config.yaml
activation: "squared_relu"
lr_router: 0.00143
norm: "layernorm"
grad_clip: 1.0
Below are experts of layer 6 (counted from 0) of a mixture-of-experts language model. Rows are named router (the router's row for the expert) and show model dimensions 128-191. Each number is 200 + 40 x the weight over its row's rms, rounded and kept within 0 to 999.
After each expert's rows: "comes before" lists some tokens at least twice as common just after its tokens as in all text. This comes from a sample of Wikipedia text that the model never trained on. Tokens count by the router's weight.

# expert 31
router,135,202,157,142,138,260,126,186,231,210,189,265,224,207,230,233,192,175,166,132,190,195,264,149,216,216,209,157,115,212,204,150,177,198,215,259,195,173,157,175,210,204,153,122,288,185,155,190,215,176,238,293,220,165,206,242,189,160,123,111,203,184,117,169
comes before: " |", " ", " York", " Total", "---|---|---|---|", " Labour"

# expert 23
router,116,225,168,200,185,291,164,138,150,205,260,239,197,200,212,215,211,151,121,157,196,160,198,161,191,254,198,222,151,206,196,153,169,164,220,233,194,218,199,265,200,223,247,236,255,131,212,201,258,181,259,217,134,252,181,217,207,288,239,243,240,219,160,200
comes before: "\n", " ", " Team", " No", " W", " Date"

# expert 13
router,186,197,133,207,150,238,181,159,144,271,238,245,253,228,263,209,238,153,228,232,243,121,236,128,204,220,214,235,177,175,211,223,191,169,170,180,292,181,125,190,221,120,266,158,235,197,227,249,242,151,241,207,159,155,152,247,268,218,172,263,235,211,193,223
comes before: " and", " which", " but", " he", " who", " a"

# expert 1
router,149,179,195,210,227,198,222,114,190,218,223,227,208,295,197,199,240,191,148,153,218,208,251,163,266,198,186,126,139,224,220,180,101,157,181,169,223,185,117,239,181,159,201,179,241,192,218,193,218,256,235,160,131,153,179,179,214,199,173,260,208,214,142,178
comes before: " was", " be", " is", " he", " have", " had"

# expert 37
router,119,153,173,210,176,238,233,171,166,276,214,230,199,187,129,241,212,156,112,194,191,235,240,192,204,180,207,273,193,190,204,181,126,187,243,169,149,170,119,282,179,112,134,161,242,267,143,193,181,227,239,192,163,123,198,239,217,193,217,208,253,193,131,254
comes before: "ing", "ed", " of", " to", "s", " in"

# expert 40
router,177,184,163,197,119,240,226,117,136,256,160,247,234,287,166,260,230,170,196,207,193,224,208,229,275,166,186,195,203,204,153,192,205,247,177,225,219,223,174,268,202,182,204,157,270,188,219,212,253,246,222,162,182,218,210,213,229,234,229,197,192,205,151,221
comes before: ",", " |", " that", " to", ".", ":"

# expert 47
router,193,203,222,142,169,215,178,159,133,183,251,200,249,256,120,126,159,178,159,195,200,251,239,167,148,164,209,186,229,201,125,144,146,201,89,212,220,208,208,169,178,198,221,165,236,193,165,145,189,238,279,261,236,258,191,249,280,164,242,190,242,180,169,252
comes before: " a", " the", " been", " to", " his", " an"

# expert 18
router,160,183,116,248,123,228,208,130,136,271,218,273,216,210,197,189,254,214,151,205,222,179,237,175,147,205,165,298,201,228,167,220,192,178,101,218,205,176,243,223,172,220,205,120,187,149,206,184,169,166,236,213,206,213,197,214,121,217,190,128,179,202,114,195
comes before: ".", "N", "/", ";", "K", "V"

# expert 29
router,113,171,186,192,146,246,151,172,177,195,205,300,163,303,175,178,259,166,210,183,201,175,240,137,275,178,168,156,150,152,166,149,192,229,144,282,215,203,189,213,194,236,225,183,261,132,198,208,226,203,213,189,224,260,170,229,190,216,164,203,255,229,126,237
comes before: ",", " |", "'", " (", "\"", " was"

# expert 25
router,153,185,159,222,158,197,188,123,141,272,190,227,192,219,175,219,214,201,149,225,175,196,245,171,202,249,195,242,170,242,121,168,146,212,178,259,196,148,178,274,190,159,212,206,235,184,186,177,331,194,237,170,135,207,237,192,258,207,189,190,298,222,148,268
comes before: " of", ".", ",", "s", " was", " in"

# expert 45
router,116,142,207,201,174,254,171,162,145,234,193,242,223,281,199,191,263,161,175,174,177,189,243,200,204,225,194,195,157,223,208,204,199,225,160,197,202,196,163,147,255,154,208,101,280,204,187,218,239,202,227,255,175,173,155,216,198,233,209,175,291,211,167,274
comes before: ",", ".", " and", " States", "'", " City"

# expert 24
router,160,126,195,229,172,244,196,174,204,202,180,209,183,274,161,188,226,164,167,141,195,249,296,206,215,272,195,250,115,148,209,171,192,211,176,163,272,153,209,196,230,229,219,140,299,231,177,247,261,198,189,260,165,190,175,207,206,202,161,178,227,218,133,286
comes before: " |", ")", " Cup", " League", "'", " States"

# expert 6
router,127,124,134,136,202,197,179,141,120,219,179,238,228,274,239,227,225,178,241,218,187,187,240,194,197,185,181,163,204,199,207,161,148,179,187,212,264,114,223,220,204,182,237,218,188,187,218,236,167,219,254,193,207,198,186,232,233,232,231,183,198,164,146,200
comes before: "\n", " The", " He", " In", " It", " This"

# expert 27
router,211,216,136,216,182,230,170,238,131,216,185,220,227,229,237,171,230,202,160,257,208,197,220,197,219,235,211,227,161,199,238,224,171,187,217,124,211,221,135,206,227,247,228,178,194,220,254,260,254,198,185,218,173,229,219,232,267,218,155,158,225,249,180,237
comes before: "s", ":", "N", "S", "W", "born"

# expert 32
router,104,184,145,169,150,199,187,88,131,229,189,281,268,253,176,162,232,136,187,177,170,200,223,113,204,180,204,189,228,204,167,208,121,206,129,217,186,207,186,231,229,221,231,117,244,214,189,242,228,171,190,184,232,237,225,236,244,206,184,125,253,194,222,253
comes before: " |", ")", ";", "/", " km", "2"

# expert 17
router,139,213,178,189,140,257,117,175,147,215,206,218,202,243,207,206,234,146,145,190,220,188,226,181,202,197,174,223,128,191,170,234,122,185,132,266,267,206,178,189,230,179,179,184,245,204,136,262,216,232,240,218,230,209,228,201,258,199,176,179,254,242,143,255
comes before: ",", " (", " =", "a", "us", " de"

# expert 19
router,125,182,257,208,108,251,150,217,113,285,179,191,240,232,222,236,235,174,209,203,211,220,256,89,264,183,176,126,217,184,176,177,155,156,209,235,179,240,154,222,214,184,267,179,227,188,175,202,167,199,219,192,203,184,234,200,235,226,178,158,247,245,135,236
comes before: "\n", " |", "See", " is", " (", "History"

# expert 44
router,149,155,205,167,154,282,148,156,222,173,209,241,199,207,159,304,230,183,218,198,226,241,220,95,172,260,156,213,179,168,199,180,159,153,181,286,209,212,186,284,203,253,236,207,227,197,183,180,240,200,233,204,171,153,140,225,268,199,195,153,236,222,128,289
comes before: " 0", " 1", " ", "\n", " 2", " 3"

# expert 20
router,167,155,180,203,163,216,190,94,163,232,200,231,198,254,167,180,290,183,179,90,188,197,200,152,247,214,151,211,120,222,165,199,168,229,224,216,229,194,178,182,252,177,207,165,218,233,160,189,178,244,264,271,168,198,186,285,216,207,179,208,212,203,173,250
comes before: "-", "\n", "|", "The", "In", "    "

# expert 9
router,159,210,134,155,114,254,196,98,142,245,215,199,236,244,191,156,203,171,173,154,192,255,218,134,196,253,179,185,192,256,161,125,170,175,213,206,131,146,168,215,142,163,219,230,216,174,189,230,238,200,225,181,115,225,189,181,206,200,208,133,263,221,180,247
comes before: ".", " of", ",", " and", "==", " in"

# expert 15
router,150,247,183,187,163,171,180,70,133,258,196,258,213,272,169,208,283,113,152,149,188,154,244,151,198,226,219,163,226,130,199,146,128,158,181,206,246,188,210,249,221,231,160,167,297,251,191,209,209,258,241,197,193,188,279,230,271,261,143,210,226,197,169,218
comes before: " |", "th", ";", " m", " ft", "st"

# expert 21
router,193,160,229,199,181,193,229,167,218,230,228,194,215,205,139,201,225,182,243,189,179,208,274,177,141,121,168,183,131,169,194,229,180,210,171,188,217,148,214,254,187,203,201,182,236,220,216,200,186,279,170,246,178,174,155,192,177,253,191,126,245,149,175,239
comes before: "|", "==", "===", " |", "=", "The"

# expert 8
router,126,163,172,152,185,224,155,135,188,305,244,214,213,248,142,134,186,215,191,174,255,180,189,176,155,142,197,193,125,190,228,176,182,175,196,185,172,255,211,246,263,172,274,115,225,197,178,215,230,234,219,210,174,237,138,241,217,218,175,241,237,245,167,233
comes before: " the", " a", " his", " its", " this", " their"

# expert 16
router,209,201,175,183,136,223,242,201,167,249,205,193,237,210,159,211,199,163,185,189,166,186,285,157,244,245,143,191,183,205,171,251,200,165,157,201,222,170,165,160,212,185,190,174,312,206,214,231,236,163,223,258,154,190,236,193,203,210,204,211,271,211,122,259
comes before: " of", ",", " and", " (", " in", " for"

# expert 34
router,143,242,177,211,185,243,233,183,166,210,258,173,233,217,212,245,214,169,174,253,183,196,279,185,172,189,210,187,188,179,182,241,176,149,168,224,188,202,193,249,232,195,207,111,289,218,101,232,189,211,231,266,207,189,256,193,236,179,211,216,303,264,190,271
comes before: " the", " by", " in", " to", " a", " on"

# expert 0
router,165,198,123,166,218,221,165,124,165,205,199,245,169,256,143,184,240,172,186,155,191,220,191,124,230,201,198,212,182,234,160,205,150,179,167,213,264,197,189,211,217,168,199,167,250,212,168,213,222,205,239,200,154,212,230,197,189,219,215,265,234,185,145,269
comes before: " |", " -", " to", " as", "·", "whose"

# expert 30
router,167,154,165,250,123,221,222,107,161,257,217,258,208,167,137,228,236,132,144,192,187,165,201,135,263,195,201,203,175,210,151,197,135,237,217,245,233,154,216,187,199,168,241,170,282,220,189,205,218,191,198,232,193,245,234,232,187,199,209,147,258,210,160,249
comes before: " |", ".", ",", " in", ")", " of"

# expert 12
router,204,177,191,205,173,226,186,142,179,244,235,227,228,204,185,227,252,194,192,203,147,219,243,169,229,240,187,267,173,202,131,136,178,224,158,241,225,159,186,268,208,219,205,195,254,166,144,178,226,196,267,236,160,164,184,206,178,150,163,167,274,231,104,287
comes before: "s", " of", ",", " and", "ed", "ing"

# expert 33
router,168,262,173,181,156,189,148,160,191,287,195,253,254,268,161,191,251,203,166,178,241,238,234,123,175,176,233,192,219,202,145,198,173,197,212,212,195,206,184,269,195,129,219,190,280,217,119,185,168,167,277,161,276,171,214,194,244,161,242,193,235,269,149,256
comes before: " the", " a", " his", " him", " her", " their"